Below are experts of layer 5 (counted from 0) of a mixture-of-experts language model. Rows are named router (the router's row for the expert), up (a neuron's input weights, with its number) and show model dimensions 128-255. Each number is 128 + 24 x the weight over its row's rms, rounded and kept within 0 to 255. Numbers have three digits each.
After each expert's rows: "comes after" lists some tokens at least twice as common just before its tokens as in all text. This comes from a sample of Wikipedia text that the model never trained on. Tokens count by the router's weight.

# expert 0
router:187108092093106190161101091123128114121122125106141107116137125149135105185136131106139161167155122113099119112099132151099169177104134156122113114127165171134180172156148126115135110087152166150102098114167125120134145111146138122118128160158120148147080143150132116146141117109082151146156119097084129142103127136143099113170125130138133130143097148100105162142139122094171128127106
up17:127102102114120176129134124104072099061151114117143098088146111087116123102181110121115142165132137109124138181130126104104152104137165135102168138159130145144136111108165107107150130103165132136088145130150156104082115115112155102142122130151142154155120142127122175117126091130111112102148079093132114134104126147128153130174117122121109114137123142136107098141135118135123146184144
up18:160100122125149166110120157109111148110136089128130128126127120101112153107131131136162087115137116150095121149115123118095144144117118125160162123127168125128148180134145121139179115081118167126160114186139115168120102148117161156137109120131121171160118086161143149144107103181122122109156125135120133097107146133111114183140090119175110117151135110134127117138129070116136164168108
up19:120144079162152134139169129111107076165105109141111085172118101148137094148138123109106168129141150159129093107142129135148133104134106180134155137088093117142119149114107144172136133097148104125137102098166127078125094135108163131150110133108132134121113092127099169138116133160146155169127145144125121130170118133108123149119178172116102130114137130130134137116125094171112126099124
up20:146079167091141143144135145094111110128141140160149152117145114150135122119149162111155124118098140131084147135099165110134106161135143087137132171112143142069104131130173125114111112146155130133138164132173131151113098138133142128092123149137138132159103121138099146151115115171096082140152161161125142097169135092156179098123153107104113167169085156123128143085156143106120144128151
up21:137126110126149157165147119116165119146130113128121120154080153178130160117145118087114120171116097146149093142134117103093098126115147146150184135127123119157101138147125149161154139116152122141119076150125139135083131129166154132119103144136136129156123087134092153092186093114149154146118109117098137127123119173145115153137107161123097138131109169091132156146150154150140117104088
up22:147110114125168139124132106098132135092133192138106113173093091125102103142120116124087135136108135104090145139087133160155144133161163157150143135109144132144128126098128137105148143107108153105100113114129141175110161088142175136109122148162138122106128120133148113116168140133082134155113143096103135145059125108133113179117079133120123123108101106074147178098122159103151143142109
up23:128148069146155162093131072146157137168136153123180124124157114114121121108144115157180128146113117151134131077107120090092065109114133136141139148173124135118160177109108138154116159132142153135097181149148126126144143146142113119117131099118149120163187106119164117158149155211160095119125111160142112137131102117153118123148113122096137172131134124120123190105106105143121151127080
comes after: "'", " of", " in", " with", " to", " as"

# expert 30
router:189133132108079128147122113154103115144136143156126138157080110174156158176124132140126158128174118160136092160081130136138126114085102135121125129141112122119114143159141132117149143149119134147077152151128135164136125140114133114122166152157144125176124106116118134194116092113129140139138092101152128158132170127096126132107115156114117123165115120113125102174125105085144121114109
up0:134121143167144117109162119119112109111154148153130130155095103115134126136127152113148124115167116206153104109096117124147113113054162110115139131119132159095159150122120124139139168127154120120112156119103120120162141136111143180133101160082108127157112077100123135135106139099074113161128134152120099137121069127124122188143078157144125117143130147142172141139098131083124146133139
up1:086113154118146090139135098150168123110163097149152126150161112189116135127157107126153152131122142111097133130114117169128093098119115137144174118146144114152111098155152125174116137146116121114082122139125109135116127099113126126076084112140117098153092183097094161125124116131145128142154117124110155153101122115141136125122090135160146149130180142093091101156143109098149120153151
up2:166159127152152127183108101176130118154173141115154115150110141133133119130112124138173144127156121116133145112110109122113141130143187076134106124108130143108164155122142138119146104149110097143112125106075094167116143140130132111112125112145145091174103116152100142127127114109159108153126096153134118132116127107114121146122128141138071155117182129129142129126170121131147113125116
up3:152124125126118132130097087135139129139069125100162143112108080125127136152124169161094144139137117128069152088181145117137117080116065140137128088159149169133123077143109132176126152170108168109104087194132140115126184170192086108100120117109157115119142177101123166110125157118162110154137147116131092106087113134146126153105120140150129152127127115140117136130118153141145118112126
up4:110100093147110116140112097122147148193087084184152159172145169153137173186131114134128121152156092155117098111113095094149160160112124103150093157122133170139102158130115118129155117126150102109092136095138148188110102116174118130129138122157119156139110097131112150123115143068158137139079125136107125142164120126103139147142179119134106125096141130127123106133122109137163134098110
up5:127139192130126135136044110136159169111130128096117148121152160116165115126134127103136157175152114135108099184101169135124153128125136176132106126092152131130072126140148102090115135100147135144126089110077135156141108156137103140092110135102106145106166140121150110137105120161129148101180131088164117157105150108108130112098138122132126106145133145101151138108120139153087100126138
up6:131110111138123109123100136108126115160132148121150156121163101120129148117142092128119117105185119149135129163136126162109202108142139124162135119098088130147149187130187139125139126130123105177116099126115093136108127126130188114158148142147109135096133128119117117101122114094096132160109129113140103090105121133112125143148135087141101110166118156086114143149152121133088077127138
comes after: "-", "\n", "|", " •", " Preceded", " Date"

# expert 27
router:115158094172116153138141104087123158170170131137140155145103143127109139105127092120148110110179145087121115171174070142153177103127099118104078168090127126110130166103117171107092112184203118164137091106131100109112100136134153156116112137145102105112153083172164119165147124095128177141094144087106130117127129108091159111128134136130134105125136121142100116151128114148135121115136
up0:102148117117143155141114155151090134099104146158117157107125130151150141077116138113104131152144151124113133089198117105172128135118141120142085115192160115133124104109102134102090098123172130166132109119133099123134135117156125173148130102101094117118109116130144110122085121117133111117132143153151152115097132140190133110121115117149162106152150148144143118086125126111137122139107
up1:143136083114128094149106161067090135126100141151133124162087139161160141073159122135122096122108118132109147125139111127101143101147150175146119125143151154083134178110116103158139123122102115128147128111151131104100109106129129151121123125141142148100152102119117065173158097140160118134078116141119142133161109084147131150141157118127159133149108121132108125139149135103127133124137
up2:105165146159127161109187118143123120117099111131142095110127125142147144140141098159137119141165145094090094151118115123137120124127133129133112116108091136093126120097129180085132132145139119096115154107131163111137144144102152108130138168186131118092145138138144123109119165127095128139089159112107116077082117103144122116111119165104068115092194119125077102147157113172103108131112
up3:108140116131165118167153182084125171115121167133162157131139099157137149132107143171115118152150122146131076142123142136183120142134116157172156083110136153161128091146139140127066108150153127084129108140101142131168131136099130136103124099112119143146135155150138138138144104089113121103143120104133104152142084145086094128132117147095110123182167141099147118123180123079117175147127
up4:119091107174146131160142162117120113106125057122119110195129117113135138130096114128145145117156124113075080141145145144148155130096105108121131182140095095119141131155140129085076097144099121142100088173162129116159114137102143144131101108161127134125133147108127121130162123121174123157150126154131112139147113135133118185110090106141112145128147129152136128092133097145156135155144
up5:140142138122105105142135108134133126071158103130185171159165114116097159118137128103165078105138150094102104180122126114127116157087135116096111159089120134136121139087137173147185095140131122139144148184141122130143171129138126157147097154112147124137172112151167148088137136109088129177123127145137161139184111118121138139123164123153123170101129136100143114118144142126126110123138
up6:167119102140172145103117117093146108106121097178159104154133148139079082140101141121145147094129175124134125122136143136123140126142113158135112093099112152102110181092140115144123128130135144129135102169141106118064142123093141140148114107130155179121159144131121121106099123207099132204110094135114107103121116115134130089089152140146150100144101148165146127129155123134132139166107
comes after: ",", " in", " (", "19", " 18", "–"

# expert 19
router:136116135109129142120147093109089124129076137164143113160103126168157122102131140103139152109127139109127125110136125115116092154130142120098161138107140149110156182122118136126083082159143170135150148113133177151121127116117152099124143128122159120138147108104127130127165134116124128127145119105119103124102175136093131159133112158121125089155156140113124126118133127122158132112155
up17:128106108115107036079104155097091137128099116127156155142141148156153086124155145120133121157131128093109133123103155137117138110098147116146116124110111138167134095137102083133153109123120123168108110131104126081123148122118093060100112126108175108104120093111119127173120130133077128125131088125098124143115130151143129125151189131113092112091164134171162117159147070108127135152117
up18:123168151145163132138161110179101113111104106158127137115128093173116095104151141111156149154098154102098161124157108110139087150100124086099100164120132139123115104106136112085134148123050110100150124099162134128167186068129108128099120128147101141090177118123142073160144103151137113139114107128107124115124162137134112143103133161127113108154109089112144124141108156156124116120133
up19:147107171102125122144154142095109157159153185140136138147139136122165143117086085125141128125144169115128134117103127135154103163116140143156111148136125111140126116080133161134122111103142144113163123086105163113121119095114118114141106142133125137186125108094154137166094122163146155123136094151156131115133087159107183068096176121123090103172131149149178110124170122153113115144143
up20:134139139130119159084127110152149118148126098133126141131119142142180109119161174123132109158128144093104131155168126133174130097138171137151162119138129173151155108149112163154129107119166083129134126071142133111148152131121117106143127122190141115131119119137126165114125147114099123199164098132088133126088151144124128175145126133152135106114102078154115125096109116157128095176071
up21:089163112109088123165141126097090159103152124155158114130116072112140119127128131132154128116145100157142130164098131139118115134167107131097140111130125103116155192122155102127124124115136119127116118144117133153126145171132136112109122125123158145140120174087125139111140108148105100111121159116123135156117159110093155103071164160111117120135096139093134116129095130123148128079130
up22:106168141129075160094136115075153150133127140109113105125126098135097134112174145066154126114123136162101131138128136149149155126135143154177114113134107137107123118128146119172120147150162140138125141130143146126151109115125116142147135108143133146122138154162121104149156114088092156136122086097118128110147118121115147142163167134096154119112161103145161137129105088075162087152157
up23:102127120146094120109132118100177102134122125134126105129134143141114097074178140170145108142118090114176104144170137133138127118122141120141103111144107130112156146074118117120139140149110112098121130142169121109100153118087161114102148107116143106150096153128160089161167115168116152095121114119158108115094132052135131171133116136086135157131138121160162141114111137124138116130144
comes after: "-", "=", "|", " 1", " =", " 3"

# expert 7
router:153141118116125137151111120116113154127089182150159123126126111123094099140165169155124152105128119124085127156109113153137146148116096155132137132091090127116126157112086121131103138140169156158132098112137127148082138139108133114129138094153132120126112147137101141134110076118136090149110097111101156128135127089182127148124121151136164109095148103123106096147159105108137129146114
up0:113102094085110117105100128155146145157146130113109135137139108137130128140161124139124132166151127150122145152173134109103150089180108094180143092117112106118140153110161136139143139175105106130107135104140145128095154137151145150098102149152115166121141151072160146088188140118118132139130139120175081124107151134097157122150117116125143176153185152104165113114146193173110128145123
up1:132160126148137133125094118133113121128113166139152181100094143142117134120099128146092139095142142130109142111187128113121151118109065112122142134090086137094076154167141153118110156104156163128128110159142159108107173122154146181125164139120116113146106109052157138103127113080104063151131129140113155101122131149146143136116131156127122146097178160107120109133110116130130114101181
up2:125148143100146105102146123125095112132094124115126126149106092184120130168114156100149117113121112127105105096112123127145161123124166122179117110130117109119138154134140121167101108114133141112146120156124143170105110113078160069141134071098118159146117126170117157099179135148118142117146145153106149169090150137167149142147101115155138179082141145094115139110130136162176109130077
up3:099185112094085145097111144146124117115118143134157135154089162114145112127120139108157109144128144182144135108098136123124110123159144143117124129075159154126110107141114106138126135135131110114142151161127150121166138111100105097113123118140122119133168119133124134137144125114125173162118121076146162167125099117146125140136162115137112095125097140127132179153131170155130110157142
up4:082146120125118197116124148095151142145166107104128154139142114120159118128137112131163121124171125144071142141143111088112152113135152111121125120073125149148109113117117162070114143131112112131118137141121117116096068102136095145160169097137162124137134094161122127112134101098128140122174107184129150128150123086146121121130160124116132109139169176132142171149079143095126140139128
up5:155137091153124113161143111146141076094105108131105076126125129113083130132162157096132154142147148124184124140168161149085118132128155125205107121123100112113113085145115112114124115123082119163090133131125138149134118129127121139102119120110124111121089178097189126112139168163108130161131116129091176169132094150130183100116147152110092115124126114118124124111132124145103145115139
up6:189121148119143149144129134131155130129093121144147097112128103131128089101173145140151125163132104111147114116134138136114125125127122086147140117074118087154126151140097107094098104143168133124137156131104115155123174133117152146110122125148137111142160143164108123124116135157126164130106117143125189163124097111109128161125155123128129148120100123125152181156117104131123143151074
comes after: " |", "|", ";", "–", " ·", " he"

# expert 31
router:118121111129142119103100109155130158124092163173136115103086110124100121120117131123135161114123156116163130116124108095142159131138126167117109103127150122094126151106140109105123113154184168149109116111145120159143149124093104099142087131123137136152166122151133118157129126142111094141123131060085149137109080157149163127111104149133134162113138132113127171204140121136097160089133
up0:116169182128128151086108122082134145160171115126162131144157132106142145143101142133109137115084152168148116162145151065126140109160126164087112127155150116125176110129092086128130122121128146128155141117124125139144165136128101147141130176147157107127123138138150085126140128170122121148147128103114179146119088102126181118164136138156123174158138085100113149110102206119139112149142
up1:182149116127129162134126156135113149142151121120190099126112084161146108104129094168103121150100148125139148175099154109098161113116101165108126150137137104122157164159101087096139116101123125115107145140149122164125124172070125162141107122107168097105129119149120098116093107162127135131099155081106112084135159120161158126125100117095111174151140100060168122118103128104075135123113
up2:117122094151106169129098138145112079169101116129138151130142143130156134116104104086114125151076139160141106123093110127159134136097101175171142111169114111133179136153161136096118131140155138119108126123135105109158105128166171139131155151150095172102124117180149047148118112115201103112113121108075125139135146134109143148138111184143110121164159144150094125086087137178148139151110
up3:109128134148098175157095134158125102125100156113168153119153084153126138155124132116030156128098143122114124173169142096158068121145103182085170123107082107146152134142152157100129134114152113122132127116132135163160162108112134112135116122172127152129146150151163123116134095151154113151110160106116128128103159105148140144120127136110117103125134107131139115147163106136112159120163
up4:123165107134069136108126092181103157144116065181122127119106118123086084146131157146097094128071122073122143143088120063145102132146110207107159175144118105103162128107097142115146088130154142113164126127123105120102177106123126107114120211133134154113130099148122119118129118139134146100163137087095109128101090137116125135117125140126121170126161137106154156134171115141097111110145
up5:115150150180137119097107106102113144110158128106082113144129183124137104110147168100120165147127116079165139174106131136134155147119127117129149126109127108118115153132139076123162066129126123159113104139139114125147105095122116101111117151101113114142135140124124136128106095119149173119137166104103148124139126193132108093136101119146094146130084128116120189138156130149103152100129
up6:133145131117140093099092126134103138120146100174115095139140155145141118096132151130114111140094145126108135125100154149171124141176109119112150091137145104117161116105128124122113189153172140176107066087132147100145108132152136109142126127144104108090128143157108129112150159146126138130103069136115112142138101102129165148082111095126129201110126136162133142100131161135085155161132
comes after: " the", " of", " and", ":", " \"", " The"

# expert 8
router:180132112127109149150100098121084165090148141111190115137135119142126159113159064111132135126127125102114099150130108132128124125126125148067122102113142156132168134116114155129134152156146148156123136082143130153082133113113160137113087137105094102122141108167164156132130116137114135138134111137067141148112113166152115112117138159094156131134174101095123120142135121129138116085096
up0:181120105117122140177081107174186146144150120120123129137124116111112163157124123115100184136096116109140144114134109139141121130101130110167122104142136142153119118112100149083140140107147146112118148143190130127101130128116104179078105152137105171129100131149111144154139146128138146111139130114148120110142105123114114172128131151122105122119189111141118146114087146107136192149130
up1:129097115191153138184103131140147138136138104131136144183127159100124171129137123138166131148140141133160150136117151098150095105156110092106112135137129136132137154145091117099135096115138112099118104121106112137090146205144145133123083135127129117121132115138131170085096099143182140087185110148113136160115117126126142156133191125138134138113104129198170109164133087129143105098078
up2:124132128119127131146147132151150107121109132184161144152084124133113103105171098162139126155182160144125112118104084118117115151155127147144139120104146092150079144157138134117087103091125187161111106100132147145145114122113104108112138115149129143138144146082153155122158153163114101113095112132104140141187094094102133134108118131157102166140144159113124126116147109146093079139117
up3:157150150136092141179106142107099164148171148149129133119127155147164118149150119114129164142152102124129106126073125142153081149129140108111126120154128131086145151125058141134097137176131130121090125105125088148171113160112162128086111149144134104154103130088144099150093112156119164160108155154160152132133122106145118160135133118146113175123115136130116120137131144138153152092097
up4:137151137131127143127125184097135131140149130114117179143103101098140110116126128114111168136138115118127121081075090150093116140083097136168153126125154135111155128108150171119118138147120094144150161136142103115147151150129104127136192144101150114144148146151134096092145114152128147182177154123110142142175144144088150092163132137116108095151094074137119106112150098115187133100145
up5:078118123156125158158164165149132143168115144168092136146127107150142141098138168118128083148165120130109141116113122157135142176158140162129138130145104143119141105122173143142141107174148112099119154152114125164148097106134156121141131097164155129132152165137142164141109093115170115132112122123137099126121116183137114134124092117133137164123101128165122111152094126153071134125152
up6:126139145113099121127072110085125109110153121132141144160130141122138134143128090157121156158066130145097169127143153139098100111109128119150145127135107108125133145093083183110132090162102124143156121117148101119099129140143132138142103112078083096132148132142125102118140116132171144126186130159118141143131144147173111142085083159115081129099145157076140121152152117117153134118124
comes after: "  ", " 0", " 1", ")", " 2", "%"

# expert 16
router:115103123114105150127108144129102126098086157105155130142117063144123099146134157130135143101133139104178095128091152116112145168121126156134146159111149105121136167126129132129102110176152170165129138129162101137140136174117136110120115161125127105136092119118103141137170169173104149097098145144135116138113173148118129151155182145115126156149128082176092121174125121118081126142155
up0:071120169103093119086135160110137109134142116153152173161140151121114066130167145114121160104194119092095101132133128122103153157142119114088116150139105089132141181146120170164108125106130128148162139107138126073134138135174131155122105106099156133101101165149160151131041111153106092095097116139149102121072172110114126156134118144152152114132105137179134127120092103120155167130132
up1:154171116128117111161122137078101098109132104096102164145154106148093106116122128163110166126156141090110108146094112105108117146099107146114153133116097137115144129090141125136130144120149100139121163100154119123131136146133129102139172125119166136129104111137172157109133139126172146127138136116135131107117165115123138140105163110119142087167156142137106092158112108150148113135165
up2:131104149161099137117156108121111159150122129158114122144125120129143118127127147102114108090096121118149136181128142139143138127096125130176092121073132152140137118144151163119156128111136160138140119156154101160146139111131061121129131145121159189112133122143079158133130143108095103079152119180112153106147116104136129133136151177105158119152142092134192133150156108125109090120104
up3:109153134103122120166134137138152152151117103120140114157147156112115159169133104171075126136133126136132088112156140192162115151167107127127102128141171122123133180132125117157168102142118121151098118122151115128135127144154129154116173152114138138151116103132118108124117150134150126126135171137112144113107122148114139089075171156141126160099122111134135094120162153124107168154118
up4:138166111153148138154138103124112137155142129167110097129162132152109109161152109158090160111132151148142116148130156184114120169122115148139076084128119130107185126146135144186150125135183190140103115143090123120150114162162135142161116124090108070119109097141133125134109138165079133101157098083110102138145124131105091121085102140162106122135114121145104093133129162119154098093159
up5:148097134106150146146105139139151107126119125071102150127087110102069127100107140127114114110102125144146147108104148121149129110125127111146085094145087120136079107139139157109155121152147168088137106141159107165108110107072148157122072170163092110056119123132117150094101140126110156132180137152116098130128098085173115083144134124135088137158148141128168138102167145145148129143153
up6:124160129137077137144137128101114123097132143134117130123111121132125138141175145117103168102111096099155110148105123129087118112168101126159152143141147106090149125100138134145114107125110125124160126161096127153132149143124108118109164105101127122130098095148145124129184124145128156118149138120144150122130131146160121149129106094113120140120108077148140121084118122135137137126151
comes after: "\n", "\n\n", "|", "R", "H", " R"

# expert 23
router:163081084145101143183108126122119138133108110141113149111143095165146116134153105120144134125145135123122103142116095139152126163117095151136128151151109164171170136125109134095138129106120166160121098110128114090149159158125144076103132152131124104137137106149103152140158154175106154128134138117121116164077176152149119102126141167133119155119163115113088118114135101109126147133146
up0:135136077137128193122130148144145159117121095110139143155112094149103140143156179093120096129117140131107133097116121178152124109122094123067112120174099122156125094123161168157128132089134161160141148128126109110146137148135154142114165131138116096149128123112202145102124169122144121138141176092072129180143121111124120122104147107132179116109124132133139141122139073106151132123144
up1:138127137132111125138145133148100124158132089110152106105154163155155126132077131154144137149170126076120103122104109108113149131119139115129123116148128102136123135132130159180149118121142113156124138104116111128152108139144135126127132113159110110153101147112108122129127143111121105114114119127185121087180104139121157116098119098075135159075159087127133106129137147170112095132118
up2:152123132118154137141132120113124133127114122117110112154123160111106116101137174107186105127138125122131084073088148117149090139149099154090167126134110126164170094128115122149109157117152132180108086160131173128131137110112141131156164122100131093125116145149186152102090128183154128108113098149117135164152138085124134120171155126160105083098105154146148105094100075125160124131154
up3:113131146168126090116098108076180108127146138104098150104128122109111116094168173123123127146097150158096083129121112105114113151150091180105143139099113101108115143110124096095104148133143128089156117126164112117140145159119093093126129122142121099119112088139136117116086133110143114159120127104108105170114123142128119143113151118119118144105176141130110133170150179132137123145155
up4:095122138143115115150147101144155143078110184175122121178128152143098122133122070106166135122108100100117174142069135124131126112144122142135117124130150163156091123118147167108152160086163145126087138124116103128121112121121118153135147133157136156095124058130150156163122127087122082107116148124128171128154109141113089155172138153154090127134132097135152139106111164139168141130116
up5:072107134101154169142107115095133133126159152144118146149109169136121117122118153123118143138155098141108098116099119151125112153152145125110125117128133138146151091127123111115132143129157135155138125095122127092145149169150136127177084139116110144172142091150148092171116164102121101126119139125128152127084097128106130148119144126146089133133104121120107145170139107122125093093155
up6:119105112128131132110082113114106119064148125105181108130124093142152167106095136159100122137122090065133113140132156102125128093120127129115140136152109167177086117115127123168149172126141132122096178143138127118114074127104154116107132139139138135147148129101111138168137083100097148080144122122103128153095129146164136153145124080109092104133127100154110133151150138087159114120173
comes after: "\n", " of", "\n\n", " in", " at", " to"

# expert 5
router:119105103143095154148126084125122121110120131116146106144142106113145142140172118090142133119177142087139098085106107075096170120150114158125142150166144136151106165132149140118092122152135130088108044141123163127136156168121148132102135157149105156128174105106117134111116104118123138146124125118131140087177143113132120100137146150125122162126111177167112176177128093128142126127098
up0:146145124162120135143134117188131090141167159159169135108154107120134133136151142126113120110108153072118142111146106091113146108117121124112115145100071109145143152136106120115143087109095110121087137069142154187088125140140139114144108102164119119149134157127127104076162146083133166145177147146100141104145136129112145136136147093112119110103106115175148165136105094096116165113122
up1:113179131121135097113164135142122141137126158173112072141107153133109127097141109126121135170138136089112121118165115129107165126130104120136152160140138143112124158166128124178157132133101129152126142136167175095136162145150103122150096142153114150135142166145150144135124118092066099141195146111135161124137120143164134151151129114176126085145115113154165119121094113149126093123146
up2:107159127112100135080132104114166117095074139134134134094151076117122138168176107132105119176135124153130102148144096140123155120180165164125151096119140135118104103130137140087146137099106152101140107151144121166153139137151179076093157154145143122109141138078132109121154114123111092125164118112099111149153160147119165113155189106122132154124126132095154176152107114143143096155125
up3:128110128119138153144136126120179153115118126169131103097095127172146130114136093149108119116136096097095109135118138088106126136108138084113112125123135129114115139147138133136122134167123124133112175094137102121112179095105134140127112147142113101119165134101138118131179120120126151129087167111144142112143100102137135182139096111161117131168168165115139105152084128081145129133147
up4:143114127142103135098122109109141131093110122155105108119128107155205133132131128131132167136141136109106140125148109153128148135164122110139139073132141155131114156123134108161089113122084139163111085108137110166094168121084127086085157136127128130120137143098134117057155082130132110122107125104108130124140148131114114141129164109127175134135098123093140146150138154129088079200122
up5:096163132136197110155142141163114130163075127156158136135122163126108126102125140123132112129131070096114126116112160131135139109145115148145134135143156096103115129153150130137165088178103106146115152079140182104171153135138173110122168119071101127142091119182125121110157123166153138160155147163133110097163117103135134154145152091099146124102139151115115143165116172171112156118091
up6:130134098146120130159116137155155160101118147102151148139088119148123173120124181110130128134159163113141112115150129156155136121153114106080134106158155147155091111119146122086094120166137109127126118137112155182142160143112116131097132113127080133131140087167214109115140126117118134114110142109074129171127134153086169163156148150145096183140125116152139141138119161135183102139142
comes after: ".", ",", " The", " that", " where", "The"

# expert 10
router:143091143141128130135108094130147127129148115145122141115108127126129154111131145151126100179187162097138116125124141139124099149146116146119140159099184131152141115132114145143067120119138138161151100140114123145096149094156138051124132137140165129111121102116151143145164140118132126163099155148162131139115161128096168118132140133085080108101141157116162139125112131112143116155143
up17:097136094142105102129149122140127110147132154158130098147130133106109159152156120125133136149117123108130168148111109165112091100134124128109171133148108147133161143151085178112092114123130123140122139120138097149116131121148117160125163135138108152157137119133147091153205138149133146161116155148133141107111110118150157127158097129133107162103140106101131158120105141082090139117151
up18:117121109118118138155137135151119147124102154093124169166132139135104151141111130185098123148128139105131090134073129147121085169087177093090096122101168140079150150136173111171127141122124160109149099133162174124134079144114145097125160104117134132105102108142134158139155104137112137083142171162158131099091160165108097131143157141100141149155109134104143108177095121076119136151121
up19:143146125118149087156145099118127132123091087158142120146152122119147135130169127125086099142093133092133142173136106107112122138120141106123124120123189136177192150129145135089133120130114144161150110125128141155133161142155129134119151113137118124120105135119121092140116133101100145180088151119156146098099155143108162167119132127105104138097105123139132103142090148120166132191196
up20:179118110114081145089116087123096171113136157078113134122113113170118151132112131150127117136136176112160121121150097103130126119092122113133169136079097128135113112137124088115142106139140118133147139147098114162134133114163150113160103130122065173097120103150117137174132114138130136103148119128132104127128118132085103142136124116129102121151132154145137089122115125100123104113094
up21:123092100149118129123160198116167135108122087094148125076106128106119129127134109144125151141167174129096143114142136148155156135109122186097112152131152129083140143131133085144107163104106134107111126102085138134072124142127149133156104118076124104127137166148103171137129100140122120154118153122167161117149063119115115144117113098167164155115116145130126112147102140130117150129108
up22:107118137089148136103149108143108128116128141093162172092135109104116129158147142156160083139124141099114166136103150158148136161142155129139099136112132132105164142148161138133097100109147128137134171175133136107126073144146148152129138131123157155125129128156159139130092133177155139117144123108086115133109176131110132105111150123069148117126147117154158156119120117133128130164144
up23:099114110129151126160118140115151113134099123129124143125143119168129141140139097128102117127106119107137125120118150144149135137176132084083142106096121131118158124105105115158185138096093102152119149142106121162133098128153153118182096102118151138111095162123135121134140120139146124129122152094104167141126124175113111183129138154146142166115116131118133117127108134127135149144137
comes after: "=", "\n\n", " (", "-", " \"", "{"

# expert 22
router:152153134133124145077145134101106121082100112150161146083120115115141159148134126121161122117154145121127118139110121144138161075135111112151146103130153159162119137143142144126101148136128117124124104094132161160140129134101155105124147141156120131146143109122117162202121135144107112166132106118161152126145130151087149148152120153128144152146133141156086120141147107146135149109136
up0:113107116151163144077160148140125113115142144160128132118143108133071141070171156165085127109134167121116179090128142174163115092120081156125134144127121135124098136138109114113162096090159142172140149127144133144150128168119112143120116147171151124093168094106155115140109120146166185089152117144052100140134127078147148130103162164101138144117094116144118114118100128095079110138110
up1:144182103121092142086088133145130100123086112122105113127085153103132115101129141133121086115085118101096105087175131122113113124140168114122124144103111130166146130147129138122086092145149136185142169125133128161114132104116131116141113174152167141148120141165119096094110119131142132144102103112117182149126117113100120133123133094144125121158165134091099104113096125119135126132146
up2:141103138116085141166149134117144132132174078130152147109166094109126101135126152158140153094135104111167117077091100125105165146139111149141154116120125139120153126101104133133167144059130118137114137101153110088145154122173105069119121137160127125128123094147126128138090154133082113138137126107125137131172134117124131130170116142114155112127131127112103132100168124133152127115117
up3:152121168130078112149093167120130124154167149114132116105123143130146134152140147124114139113123145152122139132129122120151107139123107120112169076115133125159129165102161134121167112119097079078094115123138152117108112136108141133123127127076150104139148070113156095114156118144176088141140141147177129114130162155113128155159150152119103135151118132113100136134123127155146140089161
up4:100134103113132096135109169144122114112137119123101103143135119142129151178128149134153173089157166182094124096149103148088176146160106120114106121123112146134109154133131100161147125127124083162084180112127158150115121114094164119144107090160093104131113119174154156138135142121131132134127145117114162108115106075094134130175109148121142138128113130158132117118082114147188096154136
up5:114129145103117162147151146174121132157126122122124097129118173133109114115106124113140143113140140089134164154124141131152111125106149132153122121192118145161135100090114132147119119098141133130111143152123148167130128121094087080132077140110122132147132158144128158123100134139136116134191124115100146106099117083117087094113122174165173163113154153126128143150120119119105129132118
up6:110093130126084122182163122116145142109121098104141124114116134121161130090152145096079109146126139095089130133128094140160139148148126148115087134127171102140132120102156098127121144123131169139137091066145170121120090126138124119117120160109145121115115144137114143131116121157123155129126120145119184105116123156138136154141086124128151171135161114143089068146144124132118130156105
comes after: " |", ".", ":", " (", ";", "–"